{
  "moe_layers": [2, 3, 4, 5, 6, 7, 8, 9, 10],
  "lr_router": 0.00168,
  "norm_eps": 1e-06
}
Below are experts of layer 4 (counted from 0) of a mixture-of-experts language model. Rows are named gate (a neuron's input weights, with its number), up (a neuron's input weights, with its number), down (a neuron's output weights, with its number) and show model dimensions 64-127. Each number is 128 + 24 x the weight over its row's rms, rounded and kept within 0 to 255. Numbers have three digits each.
Before each expert's rows: "gets" lists some tokens that make up at least twice as much of what it gets as of all text; "raises" lists some tokens whose logits its average output raises strongly, later layers aside. This comes from a sample of Wikipedia text that the model never trained on. Tokens count by the router's weight.

# expert 10
gets: ", ", ".", ". ", "(", "–", ","
raises: "as ", "and ", "in "
gate0:169162124115067152137162114163136121117121085097140139106134105142149153120110125148105126095101136121164134164124123119148099158161103098093126135132098129129127155142096111100146129145125081
up0:098132164118092153091118105165116147124159113123195127112086128144139137172144133144093109097166124148102156111097133102153118146136101141138102120118116142140123128139204132115096151116113124
down0:149094156113141146114078176098107114107126139111141143089133111137135118143119113117145130123113133106127134144127089154145127129161131160126066130132119132133132149138160107139157118090164162
gate1:106125129101133146129121134105116117115128140122122113123145163155141138126137080144150112156108091129137130111113124143120153142137101107133087162151141142124103115131138112186126134130159136
up1:168140118165130153124136113150131149138168153128100138129116167113122147103132143095093127106115148120153131123117088128122144092155159133133101164138136127109077116178122126122147131135172109
down1:135120084074142097170157126112124158143124166109123139158168111147145153121198101132139167091152153114124141132151154130115132135166151127163148128143145119141124126082153187132094127085118094
gate2:127145123149115132138156068095131107165128147134138124169117132139127114148137111125105132141158125136116131111123109118133115139111117050133131102145097144139119115110141111116160116139162123
up2:094103172115130137094139152137135128111113163136143149132137102140121114147118136074106131166083121114123133113169175185115093113161116150130136110115181118087110142133141127101120179103088094
down2:149142168116130109150091169122158121131132102118173131107122193121116145067144069172107155138168102170181143126174142085102186108121112101134126109152153146133130152129123152095139118137106110
gate3:121127147096098126132132148130148124177114150127127120108112138107120167140133132131143148176126130147105150128122139143119138135124153085099180109130148118130142106114152130111109116151148130
up3:124130121136087161119121140108121117125130156111162112130127109144143129130138132195131150153109145124123164150142171112135153129103150123149109130110138106129156094115134142129108157140139144
down3:145115127132112141104176137161165131148124134152158130095126147133091159128105157100120095152141138100113127141161102116137162107114122113123167144118149131146134125136132134116157136111118122
gate4:115119140131091166128142134138143131127157115132132133117099098176173104129139136114127123143126121135154115156100129113105124114125132151133194102111133093151120143082075155124124111127115112
up4:130115136137220094097146120142135108121151130121104148150128119120099140114092083145109177139140146158164115089170124124132107150082129141126093103126123107113150127146147133164142152150127099
down4:119146116151086117146095103132120114127093105095103136101168125096112160128138120127128127105103112153119129118161129158117103094108119174158109096121139127113146141150102146124167138138142111
gate5:099096142144123116119100129131120098121080122120134101099172151130157142130176149167127164099109123164127124118102127143143142111139110152097121141142106133165140131134090096121099110159156102
up5:149178103136156080147129112153110163139164188119123158085110123130131142125128143140121129102141094145142138171176114134077107177107072091100106094150116134097187110089138180092162160085147134
down5:104139107126163146171142116106136116185166093136125156138163170164127122155116148044152128095100143109098131146153118153125105096135122128167089116118122182123105131119127127106172121089108124

# expert 24
gets: "the ", "The ", "in ", "a ", "'", "to "
raises: "s", "B", "c"
gate0:156158138091120134139127172138082132136171102099104177147141150144114119091109126126133133123125137128098144082126081155114153139147118142090119164153145136146155124103145115143089116113128180
up0:104138133138083097134188104144143156139153137127125139135138146167132158132152115164156125128134145152099133105130104121083125102145097140099173118146130143154108117137140163101119153147144130
down0:121168116101135145126139077140147138119101111109123132129166124128094170086179116145163111145133142118127132075134131132119107127112128114132110157138142101149141097115095140170134105108104116
gate1:130124101117122111122155142110084124131126154141123143132163124132095106143112131129124145096128108177114126108154137127155123121128092126142107165129116107153142147140087142159211140141161091
up1:146168139117111130123086165142090153161162114112086123097143149081127123121166137131090132107100125149139101129147136103152121159126146097143129156110117142159113133123181127140125155136138158
down1:152193123109143141153131168105100151103130162136116100136114168111154112158190128108157145134141148082095130180125109112133092124136122118129140121136118124145157162145092149085152115115098116
gate2:145107134142128131150125148122140139132173097111118136158111096127109139123112145143134120125130117121130107132166153106111153144085145149136109089114140128116084151132115065151097090161141131
up2:154102155167131153160125139145145089122150104132095133147107138128141153101082172132144143116083118118105089146136126120110177141086171154124116112148153148114063157116131081100079087128144164
down2:138139187123142135125129092107103125109128125119099081104130129139143091152078133131146094082156115112105121114132099158098150117102107150156118127182198166132110095147109161130138131170138119
gate3:104127107136139151127145142158109138139119116156153128166155149138090144121126153159133146109142141126120117098116096173137165135110135130126117088104161099119137100184119068082133125100116100
up3:125114094121133110143123142112144092131113149128160158134091164154145097155138085151076133171171094140166141109108102155125145177137142155108108140114119127102075155160121118113194149124125102
down3:062149139125096145111143106116162150117131135116134148161141134128143137147103069144156129147159143149144160137099144185112149146121189111128120161147105129146120129141113141092123178195120130
gate4:138090113121097094098133131139094091098128161112124146142155165116107128135131111124139157146123145110163148108099130148102145122114115127125127131140106131092122145099130058124087097113142117
up4:129178150108171127147189143114121121129139104110127145124141108129134105091080156146127103151134121097112100115138099086125167135171166139107110122130133111084124131132151146136141141133130188
down4:145124097123126121167138121095120139141173122145150160152112113093149135119141112161109102151126131100141130114123143117145139186134129113120136125141124121151093097114118120060140114102114114
gate5:147133092162168123135148086132189124115128133118118135120120137152191117149130080156134135103125085105113125146139155113097144136132120144132126107125127093122129090155136151132172131115163124
up5:105119151142123136152106096154182124149163129140148127127143130176096153155136152128110127157166136064089130133108127173086105142152152130122135147116126126137117152129127168087145142140127141
down5:180101116117070130121120127113134135086116116132126158146135114155083139115126113151115105091160123147132139096134078124163134113117132159130120144141162182093160102129109096125164142119119131

# expert 0
gets: "\n", "|", "| ", " ", "201", "2"
raises: "+ ", "(\"", "(#", "/ "
gate0:112136123152120121130127148133130124114096145116106141173113138137127144092111093133153139124175080174106192139139101119081086140136123143119109117156101112156101142208117133116122154141146110
up0:136146170164112124120072130112157075163172123150105120121129102110141103148146146070094131121052190122111081101084111100162118123119146078116136145114156109074134131115133105116160154112163140
down0:102109108191111110107104104128141138122151138106132127112092141123190119152149155139060100089094182065064116124104140130100154103108094128081123143147103135131129069097124131151098109111142157
gate1:122139142114115137117096147168129132153121136099081087110141134123169082089122092103128127137186151138158115143148103156106113154100148135150136113100101156103109123148137087158140133134159114
up1:137184147163143125120127096144124105102143134135126150156107125152140136141114127118160149147152114119179128111121141130138053149131091174149171166166126114144128157155078136160100078133146137
down1:110106116060121079147108144080096120112135090133140130116087129129092125131111104139140149107159165105164128138116133114090089161105115135117118112156121124120137119126106116136121180139162144
gate2:148134116150117143165125102155143186132154093190167121143134157132134097104071111125154158101091117097148144155127112105137150094158114132143120104147113082135144131167121106128142102157144103
up2:102092152103149154123136161138161070101132108119129136111110147111142197136108133116120098130109113153096121110137120168156111117095160136110136137095134167087123101146107130110095150184144145
down2:112147155128102154110116099137136151159124157141115078141107140183130165131099121149102147104101139120125150143111170108099117148114136120160138138127115147130107083143128143101109125114140161
gate3:131122118125168146117090109149171131145114133151130138146145103117121121118133121112132117164143161121139142146141129091129148165073146138147153104122106156118169143142090140135145144176122134
up3:167130151151094189142143108136127126098108065118119140118101173102128117110146133127118113128133121101112126141169122083139155104170111164121158116139118120129117119150130131128091137089142080
down3:136086078138149146150161108128135121123091110132136125089134126087152177128171103126097094137112169129150118111137155087136164141127152135103142147102115137142147119127147133118117141129125128
gate4:126158104171123109112111149150138121154155168150091110082126135138144140069155192101133076134155124168091120128151143146138112117146142111068127129160147131097130102130132124115119083112115097
up4:093141163136115140169128139144141118117118148144072144105142091111142120102163137098160087172146141132098121173104152095133104121120145156108150089138140157112131119094079105142145096109077114
down4:134127137155136135118105170124131128121128114114152151110115121122107127129140091116104146142156109140098148126095120138086095138112121104181145163149168111109123113117145150115100163117094123
gate5:135150111181107133060098186173144085075099136093166173147127126142145145128160146164155065115147118106135145118108130142144077113117121089123148064119095108131142123140094109134081108130153168
up5:116109163118101107113146117122123139162138114101144110118147126107157134118063141119130151160133133176101109134125150132074205104162145089136093176127125162116111130118123147098128153154118111
down5:131104094138127122159115118072114120086152129104100109144128087106134113113099159130108147156107130134135114136150125153146138219126179127121090110154149123133122069127135096130107157154116074

# expert 1
gets: "| ", "\n", "|", " ", "2", "201"
raises: " ", "198", "195"
gate0:135137118113151131138118176160138112159157140144182139121122094094163104142134136159186127145131149094119121136144115119152138117131155087152169103164145167114119110145157112113123100110166102
up0:113139114107156125154146093123132142117102089172113075091125114132124112123104171158109097145122130157088106123119108123146130182077130130108118129104131137119118143126112107138140071118127183
down0:126133129086112134111097117107161099110161104188109119145151138095085139121133137107115087138117126093144154125074159143109122134128149138171115148087144100137098090113105094139114137099135140
gate1:163128164151129134103145130137101138134139137095082125149089133134143127125132125125134129128148138114146110129154118104116117120103088150199150132140070081169144114127063116131133123161089136
up1:101163135117148130155140129084132123186096120167177093139139144164112124121115134120124148176105115162128143121107127143103078155120145143104140130160121136097118127144160121121084129125161127
down1:165119122158151119095096130142103126160128102183139117106090143133162126140166155135132129112131133108161097114129119168170114090114140120129097129138089112055096141148117094127128124128120156
gate2:130117132132142124130105135141139149097147115139103107127138142132146114122151107111096139117109136130116098130142099106126136179133136116156080138134118138170077140110152077169105112107093109
up2:135133139126138125119178118135111124162118141130095178140120125124098149112124138158157149132141091122132157135078154102145097058091111154094150120133129123070154127139109173101131115117185134
down2:147116093102120086139127126132145115125150122138159136100150126165145193098171143114138144133122118098154116101114146097092147118120142144129107132133125158137147148142157119157071128134116112
gate3:107153107143114072165149158089102158102127161109144098149149139153160135073113137119168125124151125162126121128117113165122109145147180111142151151122103092140141133145108093123118057132119142
up3:161095152155122150105132101152104114102171141119097159149118130120160125170119105130108179122106072113082120148141162144120123123114152125099161121125147125149116127129174166132115179127100096
down3:139151144132125135113099113091106164149091122119133141173121138108104127133151105110133162106133123125133149158129110129150142154123129133108117106149144155098107097134152103121181095127129135
gate4:107122107168140117112126112134134171113100140151145126176116152146119128142141134135127135088168140126100140136109092122129093126172095127151143112137119130141154100110133128118103171119103087
up4:137135105136135136112143104119094122076123158112128136181111156114137088142088131139176159097152124073115134105120137099127132096164143128129140115133117117132159109136149147138122135133099123
down4:083135141172131157081146110111087112128126091153084169125124121100155121127137114149103126114112072086136138150107133132130141053148131135129136144129128143122131151132127157121084118143157123
gate5:108123088099119134113155100183129127117120153137167088157149138096144122132107124109152153106104112151055093139110120110122101138110096136119117130135107104157156101117132121139104127120097149
up5:113085106122082137134142136134133141150131099140113120142120117146106113138120105125145121175130145138166121179131137129093141109122154129159126122117109115105133106126106123114148162188151112
down5:121144132086123143147119124145133086143173137133149134125151139128121122164162134133134131152130097151101114096085130136137161124120109179117125107143126111118163096095129139116133107184141116

# expert 11
gets: "\n\n", ", ", ". ", ".", "(", "is "
raises: "The ", "the ", "=="
gate0:160136093144132119136107113157159159148128097112096134125127114143138146109141105176135083121134092137127131129099142130138178151137117098127109157124121130118116129140082137115134109116168139
up0:127161147130129129114102164131092107129108127167125123143117125127074129133112139100137153136138175112103144138142101164101100142141140128153120128160132144165089137108107155124183122120109103
down0:140113132110143132135119151094110119125145133153111106131158105098138111157093149109137150119165125114161142134109115112138123109113123114186126115095116098128146133135123185130149168112132128
gate1:149112129130073111138121137121102125098147113137159118089113161133186126083174140143115111147162111118148140132102098117104157125103128095112145128101113136116148163146110144153121095105138103
up1:140098171103129099158121128129131100122105126169144115122170101136150093092114140145118135086096107169161089121151153122099156145125118155131074127134070078143122094092158124103088140076111134
down1:143122162127119123124128097086149119133118111129202102158129079118124127147136137168142143124127107096115143133119118134148130130108136106094125151160118128092123143147111134131104123099088129
gate2:120121103100089130140116149137129114138143114097164110126132123135165138174086113121148070129130138115134116111112158178112131095118153158101168130120119131109140112139153121132171094146134105
up2:129163152130159146145159127152108144066145119148155161133116073105122146139129145145129146120111135108142114155109118144128116128133154136079116040124134124123116086061119137117116086108130126
down2:119118140102094157171126111107133131098071122147139117136165116147104094151139136143119117100119102139130138119102140118144164146173128111119152134146164132139136137143144094102119123137116120
gate3:142105136151129142133153148149134105120161103142115117131118111111148162137174138165136132140154128165101142136121095150137161154079132186145142087148137168117161132162130101137112093111104138
up3:120150157138147175096131143123112121113113133163117095085129113090136158082098138162125150142086152120120128141149114155130128109156102158103074131131108119093072150098110169123095132141174150
down3:118119106144135156066119123122110091111114159147136136116122119067121181148154109101169125135120087123145141115132087150144138150139146136154118120144122045090092166168097160123119152149101144
gate4:104118113153118090130163137112106124121141132077110101169121110082141083068136132145157060140122120125161138123171140181115132156138140104108107117108159127115133099160114136121151107107140157
up4:111184176098107148115106130106105197157127121139162141117149145162131180161097108126122164097136136129114124131097109127117098093139075140117151158124147136159137171152167155133148136128124148
down4:141122155148084156141160136136124141099140101094105094153072122135143140128092143136140120126095143106161125102186153162109122140102111114163094136195124117115150133094135135131139141166127107
gate5:147093139127124146130132136090112142165131083138117162125145138095138115135118135136089123143110163098111156102112132114089169139148115152133114114152131101119119101108162086112117097067140130
up5:162153127107105082129107151129131100146174153117122115103107069123164119135096131119117168167093119144119133127131103139190116107136164088147117115134167113108138150185124116097166121168146105
down5:139142114120113150079106103146141149148123100143128141114131134153117129147061121111117130154149159159124138172114105148112128130106147142099091123106117117139126128135144098144134137106139102

# expert 6
gets: ".", "L", "6", "1", ")", "W"
raises: "\n\n", "\n", "\n  ", ".", ". ", "\n "
gate0:119128141136105134105161107147137099123157111150079120128098164087136159078128085129130134096100161183138156124158097106187133118093128147108128054154139149086158099133143143114098160116084135
up0:116109083119137161098137077142110114135145109141085141141112151118121166116119145125157095114108093130158132129165134088167135125100161131117115100120124106101144103165151152125125128108091165
down0:142143140139160116136108135166132143137145077134159163108140131133137133103150048131141136112192107087116136149132133132123124179125141140156154127135092143145091149114136126121115135160140164
gate1:172066097082142153151158110112146150105148168147098150146118114097130145144131143128123102142110145080115139168112100154139148103127174129143122121097117121144108119135123131119133129153129130
up1:194127127090126125130129148107086162146130133119101156129153072115133131127163134164125110123115131095120169119109109113147148135114135103148124111082151143149139117107121108112109131099162133
down1:144140087151155177121113131138140154124119117119160171097119165156154097115121121128117147111129159173079166126128138112105114158098105186128146131112106158173123138150119111115144085085097140
gate2:110141108151163124133142122096151142165143151135121153130157120141140138149104136123168090100147117132181108094101129114125122088122160132151127136114116155127122164146167119150126087127135123
up2:121083112114111126081145095123093102103151117114138091098120134124093136106122162114087152143185167130078119113155143145124124184073088166120152097125158116137153082122149122114148123094122112
down2:154101086211150133129110106122169147132128112062067079100093143143112135110136116132122080136124132163127174126141109119178119124130108149156120121082154101148157116080114165152107133164113101
gate3:068085118122116115114137141086109125125121100108109146128080152147213129121142083154120117097129073134158184106091112119112146128134140132111129146139089131108083089080141162132143123149122138
up3:153137110141144128147111142137120133118118158142109125122129095101082108129112171137171125137130121112101119152114127123139123188115103132131119156097137161122158155142102115172192099126126143
down3:107146115112143125182143119126157114149130146154134157108177101129136148147158121125133122139140135199118116126127156095120130115117121071173136123143125140122123130144125114103105089114115105
gate4:126104170155139132128152084134108098126170138121128132113136108138109148146142146119149149126150124162149094132122120103120109161125113104151119161147126162112121087141120139160171120148132098
up4:130130113130115133138163098131082126133164165076149139151147074095132165149123146124152111133142116127160123140135088120150134143150103145061087140117149137109160129144143183117146106151118114
down4:115087159101148093149124149118126108066103095139104128160134092150087141094105176121144122133119162177104164141152136113112088127049099106112155121158126096149155167099140126086142122155149142
gate5:140121166108120132144148158133094153182134116128153161151146101140154188147127127105107132095117124114124128176133122099110153141175096113124096160121139160153137123139101145114120101121150137
up5:159119167128096145154112146142109153118133121111133116101111121077124139141132079112126120136119107156115138125093124134103181157162141123131142098131139143154097171116118168085154118095146148
down5:151096105109071144118120149177114142095117134109151135130164151147118130118114144140121113153114150124154083114141104146144151150146132120124132166094082153146142152145171134134114138174159130

# expert 4
gets: ". ", "| ", "201", "C", "1", "K"
raises: "The ", "In ", "As ", "At ", "After ", "During "
gate0:160128133121079153139106099139138101087129131095138156132155148119139158140120130110201128120149115122143123148058109114156146131087122106111128101120136086121137121146116140126092092103151149
up0:159165115122135136156138083163104169115137156131136170119126118119131148110111159116118146109083078156162154115124132159166146125115143109145098108146142166140117147134113116093108071143205157
down0:121155138074133109113099135134143160128095112147080125155140129123156176181171131158143085170155169157131154130111143137115145117116148130173120176136104131114146162114148114134136118139128143
gate1:120128116111117142115139128123097106104139099153129120132098109119119159135099115118165118156099152125120175111169079147128157106112115116163074116109121068103135085137135103151184117087102115
up1:079138136129134126153122138102101117127148129130099141131094115110132163107154117099127118163143136133116116119119124136112127171108108138154100168082131151105175144125136097152145164114132132
down1:162132123092116167114062087186153096142111147115140083134147084132092169117142136156097079123139121125139186146104137095113170135156133142104133135169089162137109127095120176126125151185173130
gate2:111080138136145126145106137112104100120138090109168140187091143149154154122164079128108119086121146101129135181122107147156145152080176136122120154134141124137134136133112111148119113095127114
up2:085105135162116091124117176106158109146136104134130125139062152114126095172090138089121164116162166085108145110140135106125122146081125096143161145136125141144128108134095095132123139101131142
down2:153079083148107089099121149117159122164123129126136159148083118125109133157103151083065135123166141144137113123136168153148118120150074107156120141096103161092111095098127119089120118149091130
gate3:119161108141131125125159133145134143088136112151118089130171152140153137147158130142141145120147132152132117151107126121114175128153134118114160135127109127163091118154108162130147140138142146
up3:118145142173139165148133136128108162113149136122157115121114113129160105166163152158167102115150146113168118103161114149139156121154147091136158120101115135107123132138145164132125111164152139
down3:088099108097120127135148132083137094128137092143195119125131120149133129090098144075126139095127144112135157113152121138132138112125097111147104119123136154094147098084126130134121107121176108
gate4:120129123140120112136067071100110102164142147080106154120119156142191144135144109154136133089112164111156109129132150119105121094117133146128089122066136150089157141115125153107163116125135140
up4:106107122111108146143096174108134115110151106112115105107155126177131121139126133092170143130140126120115144177142116100132151167124086123122106129072112126151121117146105153113122181083134158
down4:087109132105104137102130138155112062142127119123123165150160130153107106132144136108126126151072126124119114190105130116112102152102138166110118170124164102164125133082139121135068149115151116
gate5:117094116112108149136109130134108162091147109126152129144104146129148137143075117114113084149115076151080164163110114113129158121137096166136114123140102079137151118090137133113138196174094146
up5:182106140129131105140112114157143135125085097090154141188130151099100143126158143125154132087141157113122110147138141102117154117172152129096112118118133147123118084081147162128117152171150116
down5:118128105145130123168145115144139117104115171142136152167127147158110136128135122099128120128164140124132116138163147136117110112127092145116113137108144135136127144107166155130181085116181120

# expert 3
gets: "\n", "|", ".", " ", "2", "4"
raises: "\n\n", "\n", "\n  ", "He ", ",", "” "
gate0:126131131149141134129152116098126123142104124116088146113149131118164111123120114163145119152115094157144128178103124145163144143128120112140139116122165101140086132163108123088125132126109121
up0:114116142131120088161131137125144150136106134114129167142096154135127134152082132146178105131171155113113119105105162121141117130176132120095151124103121091156123095132111110120125180137101140
down0:150098171178154172095115102136133115126131159085121128143106118126101145140121153126114104099100135100123165124136110143160126169134132100135125143109090097099127109112134132160134121152124132
gate1:145140093153105165120078098085097076096147102143099114158094118153173134135130117122108143154152133160127150161116149115165160131132080150098107147177148162121132105139096106124153155102114110
up1:131102162141144123102139149154136168140075160126140135121126110110077129131125138104134138145102126145127115093131141117131125129134132116126094130143104131198167167101175167144109156121184126
down1:101122103116166069150083085150112157127140056127172104124143164089134127123122137158146144114127175135176104150113126105113144160088168117119102124109154128171170141144185132157142151143163147
gate2:124133084143091100106149100151100090115152118127164122102117080121122130105142153130093133109124132129105156105117154141148117148127150171157154129106162094119156086116138102107158141160107072
up2:159132101154114172117152128134112105080124119152125105125115121165085130092108148122094105127119129125120105136127129162112147104109109139168136134127148109122114135152106118127123111157106125
down2:139140124127096094108140145128152108117100158098141130118161153148145118128161171128128125117142097122133162090154133142091107106134138104132133097112162102118158145137187177153142126146115108
gate3:110103123147142149169137123148131152102133124128121116119156154146149130122103157135149128159155174118125132151169119125137055106147101163167092162122173155134138113104133107130174098118173111
up3:093099098126097121137144098201105164131119156127135160058147124145142171123124099130134122101130133162110144166143127114114089102088096184160152132137170099138109120124167110145167109122145114
down3:135107088123135119097175163092174116107100152126095119159096108138173182126141150119145121095110086127118097112125108070169121118155131141151149120161105105101165170135144099159141158122161121
gate4:137106102134112120113129148114091170141112148080114107120112127166157144137115138099122084132131107107133161150141126122142151097169093096157102105130131118128144135074107112104135162121129134
up4:134122134129161174164179103153126084157073146157140136106111130100146152152067137170147158129105193107136116109139144111118169137153125153111158117140149103124133153158108111128117114144131132
down4:113154104148135120112112127139165128149144152135139172148145160086148102110105168138136151140084132165139173085095094087144179102112116115118168126101102079099107110157115176108137082102151118
gate5:148114116134128113126133131138142139082137130143096142107118175132135079116163106156093107158126133131113101130121127120148130100123096124157146159171105130135120147160132092118162156131127137
up5:139139107160127145139095142114156100202073089147133133091159133154141139150101110077140065148101160130107122129090156104134100131117132148107072113107101092086130114122170157139166112130087110
down5:115124116162113109102185122134129131127130102116143129087141124101100106147154080102148146150104114154164178112140126091139117099114105124097093126129165109117119109113126172114117164140106118

# expert 28
gets: "the ", "of ", ": ", "-", "to ", "s "
raises: "pre", "(", "M", "B", "in", "H"
gate0:140145129118115095147146175120112107082102137151172136121144159144093160149104121145128136093134138151130119156105136127100172117103167111111134085140107149133143138111143189126166110132179129
up0:141140142111121163122109120109138133147121146108107133154140158125091115097126141110145125125124132161173128111156075117155109095168131100148168113139142145168119131152145098139132159101124156
down0:187105112135120115115138136099137166117136124096093134135124184158116150123099156099157113136116137148133096150142130130138147129145166131112102137080116113089106137171174179122127135076152113
gate1:132151139097134159151141136126094121140119204134157112147134117141129119137094096131119131099170121142163131146093167095163146169165159111091140155110157094133117092117191128124134129102121131
up1:089107114128125132099204173115127124135163091082157115086145083093136138121159166088159143154131152107093170138159098139108136118109178137163109117119132137094138153095108088172125143165151121
down1:148129133152132127056164144134150135096129124094161103107177150132104141116116117100108108122136182155098144148155135122158125151150161135107111148112107151162149079137143121111138092060100124
gate2:131120144119129145191132085097127122094153091147101155123121128199159152147145103123126105126120097080129142143147107114090126161163137117087132162136125123085122099140126141120155129129091132
up2:135123155147076143154137082077138107111112117154141124161123139156096157165161089104137104123124105131081148118112132085117153164174152134170144142142104122089151120129167147103102102095095130
down2:107144126107119141102131134124138130185103134102154149127119138093138143128150097129128165104125167131160096125153191113122163135128105130155137134187109113130087156114158141128113150146108147
gate3:120130129142154130118125146140195118118138144114165145133112143137092088126158161116154106143137144108133149114111127128133133112144155144161115135150174093128109117102090111118139097117115099
up3:118120134145089100101096119120133151115117116138144118119142154131091143135159135082132129144119138135158174137068133146125091124147133149129145169145172108129102113124158152149155128172096120
down3:147148162111111125136125124133091098128140188133094155100143143121131132085146140124149101122105137127137097153109096127128110119181182152108124101118125110159153133090139130107087152141129135
gate4:103166092108110142154116171115107116095155109089119129163128115110144165094122112097116113185105074155080159138114113108110159117112094118132149144140113125121141140087107143106091134121117119
up4:115125161129102090117157097108123097138099131133149171158131137125116140124085129117124161124139159162131110134124099162127093117164143199136152131119067106114124141152139126170161117134123124
down4:152135140167132115146178123136131114120142125107155133136127097138154076093100138102120135097092096105137110138126132115138147116180129181114109144128143137180126099144160105160131113163136120
gate5:154119127176109110118137114112090133148135160123125145153145112095111112156127086164137159128152177144115130122099171154101089134109150123148127085088157167133103132131140144099161138137117126
up5:095112153160107109094122122117131139094153152121136152151102127117161111065170127099118141151107140130148147130141164114131165144139168145108151103120129131092108128107152165133152141144162169
down5:110130120129130135144145118093104104114094108155150114087157151133104101141126151120166105125098095112137138109115139121118129114133127129159117163138120142146122121116137121118150116130142151

# expert 31
gets: "the ", "to ", "s ", "his ", ": ", "from "
raises: "Studio ", "Location", "Member ", "Scientific ", "History", "= "
gate0:112121154116112152120133079176120129133144139086146152098118113128155143127131110114153118166129163100156122161102130150127151141100145123160099126150141132150101122114126081118103179114146123
up0:132085157161151130176096119141162149118094120129122119124096093106104114145142142092114130119101125132126168136105184108124097136146131102123126104110118081059077109148153136103136137124120116
down0:114120112102109127115102170103120135101129147135148144120154132077165139145166111189141152100110127100114177123156163123161107116140100126171130135121140111136132167099095146091132141121115116
gate1:127163126115126123085160125100146158134159147147106107175129127149124133104130163135142078109125129120176105144157097147133166131125087147137144168144072094145113104073129185139156124147136123
up1:121167128145160128095145091124117130144155121107113126136131151151122125109109180128139125101080089129137114158083103156109155157121129160149150173171106125136097083103152158151151119181137139
down1:159189111109094130134106124124098119146111114140128136137145071138126091124132069134173131125100075173141108109094146142107182146158143132133141129156085156139143129175131147131148166144147123
gate2:139129102107143128114126152134171097138101132139124186182153103137120088105145102121117117068106148114112093114145134112114122114165126134095131116091136095107124155113146144114114137103085113
up2:115128162149124125148109109124099129092161128133144064101121104112146146145101146094121128188126100126154154148133102158158160159110176122152136135129128153158129119138102124116103112153167148
down2:133141130128111082170120157105148155135143146099126183118121112108124130135102116169124067118138114145142134124151103130105143174119091172163162129179128120156116157127084146118148146105146168
gate3:108092176086122130090111140154133148112185096167170096109114113129133099105137151145148110081101118121115159186117068154143114113090069136095128139145116143124131103133108129098114125151103137
up3:121148104148139131125102140107154147138154092164159163127126093128143143130147142162070092114140109119108118105135107112135110130144091082090082167115151111134117125134153113110102130152131112
down3:120143114113121117166122143106117176160150133107115126110133109147135130131135061106141106125144087146163160090150145167118112074117130100115103140126157137137139094119142140133132129154131141
gate4:135159150148133143126156139094124137141073167116085131116147123159131156151126149166140141176156146163123153134127128113106146112116128164146118140140137164147138085150123155066098163161122107
up4:090146102137142143154111127131125135131110146135135158139094091117098120126106124162130115138111113139167114113165101109116110127116154133101122108163185102140104091152157181103138126156150124
down4:134118097103123089121131137146136106101069114148082136104151153129127186168131142136142146127142077086125136117145116097152103137071140102106152085117132133175152100153099089120141108138170151
gate5:169141172105170137133107118124138117135095128083180116123129165142142096142103156157106148122120095134141115116114118164147065134114118176112141100175148108150088102110104110152128153113162170
up5:108085102141095100119158123138109137108142126154105120135096105109118147115162117122122110148119166141134131144118150122114183131129144083145113134077110180101174157151138114108162138141086067
down5:156143156138123113079105127116130160136132128099131128106109122150164106120146141123120168145135107145117122116116110059163079145123144164078075139121169088140126120118115117173129121125159141